Weights of a small mixture-of-experts language model, trained from scratch on English Wikipedia.
Experts: 64 experts in each of 4 layers, 240 GELU neurons an expert, 4 picks a token.
Training: a variant of Adam for the experts, 6484 steps.
Below are experts of layer 5 (counted from 0) of a mixture-of-experts language model. Rows are named router (the router's row for the expert), up (a neuron's input weights, with its number), down (a neuron's output weights, with its number) and show model dimensions 0-127. Each number is 128 + 24 x the weight over its row's rms, rounded and kept within 0 to 255.
Before each expert's rows: a language model's description of what the expert responds to; "gets" lists some tokens that make up at least twice as much of what it gets as of all text. This comes from a sample of Wikipedia text that the model never trained on. Tokens count by the router's weight.

# expert 36
Description: Main and auxiliary verbs after subjects or to, in plot and biography prose, such as take, had, have, could, make.
gets: " to", " for", " had", " of", " with", " in"
router [ 99 137 176 106 139 122 131 152 176 116 119 130 146 139 136 119 139 111 123  92 142 137 127 126 156 173 143 141 147 124 118 126 131  88  83 156 113 111  63 142 142 168 130 164 129  93 144 132 145 136 132 134 134 128 166 131 134 127 117  68 168 117 112 129 135  91 195 191  89 104 102 120 101 136 141 155 121 118 138 118 109 154 140 123 145 168 118  95 150 103  90 146 131 187 128  95  81 130 128 105 121 162  78 109 119 116 116  91 144 118 135 146 141 174  82  85 167 159 131 136 162 110 143 101 103 127 147 142]
up3 [ 94 118 133 102 122 131 116 133 165 168 149 121 158 122 154  54 124 136 117  87 138 176 123  75 141 150 100 112 156 172 108 104 146  96 135 113 138  87 132 136 122  94 118 181 139  97 133 178 189 110 161 177 168 135 158 147  48  98  99 125 180 142 108 131  88 122  97 133 140  96  90 109 125  99 160 117 103 130 139 133 139 170 101 101  97 150 121 143 133 125  93 126 146 141 124 105 142 118 175 134 136 113 105 112 122 164 101 121  98 101 141 116 125 123 155 129 158 168 140 140 149 146 146  96 134 129  85 146]
down3 [157 128 148 130 152 160 105  81 111 109 152 110 118  92 155 109 138 145 117 141 139 157 124 120 139 145 158 162 145 125 139 161 147 122 115 130  89 128 155 131 107 171 126 118 171 145 119 108 152 156 126 143 128 147 108 147 172 119 140 120 106 151 121  86 149 139 162 127 124 137 132 126 138 134 104 151 173 134 118 114 120 113 133 154 170 129 108 142  98 142 150 142 101 136 136 164 141 129 177 130  96 141 152 109 128 126 139 105 140  87 124 119  99  81 150 164 128  75 151  84 129 166 186 105 139  95 130 103]

# expert 58
Description: Pronouns, modals and function words in running prose, especially to, it, he, would, can, not, him, before verbs like be or have.
gets: " to", " it", " he", " who", " not", " him"
router [109 168 136 114 118  87 113 121 165 101  90  95 155 121 137 110 117 124 140 117 135 138 134 116 148 154 141  94 112 121 119 146 146  80  86 134 121 135 120 159 145 150 105  90 143 100 140 164 151 110 123 157 131 108 148 164 171 117  95  75 159  98 104 148 140 103 130 156 113 129 123 114 113 138 162 136 123 117 138 122 102 130 137 111 103 143 105 129 158  92 128 159 135 158 131 106 115 171 181 107 112 130 122  95 169 130 139 134 136 105 135 125 133 134 109  94 166 152 121 140 154 108 129  92 110 144 118 124]
up3 [101  98 113 141 150 150  78 135 112 130  97 124 116 165 133 125 136 144 123 124 115 104 136 104  88 125 128 182  50 156 145 132 126 117 140 171 123 150 124 143 127 126 132 127 128 119 119 119  86 135 118 116 154 151 119  96 132 132  95 122 168 142 136 144 145 155 191 149  86 177 135 108 129 132 160 147 121 117 143 170  96  91  88 119 122 153 150 146  86 142 195 132 212 181 122  91 164 104 130 123 108 124 134 149 145 110 111 121  85  99 152 114 135 124 105 120 133 120 103 135  89 104 119 155 156 157 152 116]
down3 [155 140 145 151 132 115 111 143 190 148 102 115 149 127 159 130 108 162 177 136 128 137 125 150 132 110 146 120 143 123 104 123 131 141  82 155 125 154  89  74 127 145 122 139 160 164 157  98 148 109  87 141 124 125 133 123 162 169 103 125 119 136 141  86 135 118 106 122 128 185 118 150  70 132 137 131 113 117  94 103 122 138 109  82 115 126 142 168 149 170 115 136 181  96 182 136 111 155 147 130  98 123 126 139 117 150 131 164  87 157 121 153 100 161 126 142 105 155 142  93 129 136 127 132 151 100 121 138]

# expert 30
Description: Forms of be and similar linking verbs after a subject, such as is, was, been, became, located, as in It is a building.
gets: " was", " is", " as", " be", " are", " were"
router [163 144 134 114 140 118 135 139 150 130 145 115 126 133 137 129 167 158 111 102  95 123 125 137 137 141 113  99 134 123  76 134 131 107 127 124 164 114  98 156 115 167 124 129 155 144 139 162 148 162 152 152  89 130 160 138 129 133 108 115 127 115  98 162 146 125 164 163 136 105 100 153 100 118 144 146 100 116 109 116  76 184 122 107 118 143 104 116 161 117 109 177 131 131  96 120 118 177 132  84 114 135 127 148 172 108  90 102 130 107 125 147 102 141 121 102 144 120  89 137 146 126 124  88 134 142 105 129]
up12 [112 123 126 136 117  91 144  72  99 136 161 120 140 140 107 142 141 163 123 146  96 151 115 148 117 165 125 131 157 122 170 123 115 144 180 126 126 126 130 110  48 116 134 112 136 140  77 154 168 113  58 141  98 146 120 136 162 127 171 150  98 118 129 114  98 165 150 133 158 121 140 138  89  97 139 126 139 118 146 134 104 163  92 116  87 129 137  98 143 141 144 140 115 115 155 141  91 147 120 123 167 121 119 104 127 107 139 130 120 105  99 154 157 120 140 112 113 168  93 170 106 153 116 127 114  96 149  76]
down12 [129 172 183 102 132 136 157 132 118 138 172 106 149 131 114 147 101 161 146 156  99 155 150 131 150 166 115 158 101 140 155  92 144 157 115  99  95 119 118 145 173 136 151 125 123 142 131 153 125 136  90 124 129 110 155 121 111 196 101 150 121 135 117 125 119 141 115 140 140 143 123 135 137 126 100 127 137 121  92  76 127 155 159 104 132 119  98 138  94  98  97 131 115 158 118 108 112 137 148 137 111 102 131 102  86  96 124 153  89 123 136 145  92 137 151 123 133 119 171 155 122 159 175 119 115  97 145 147]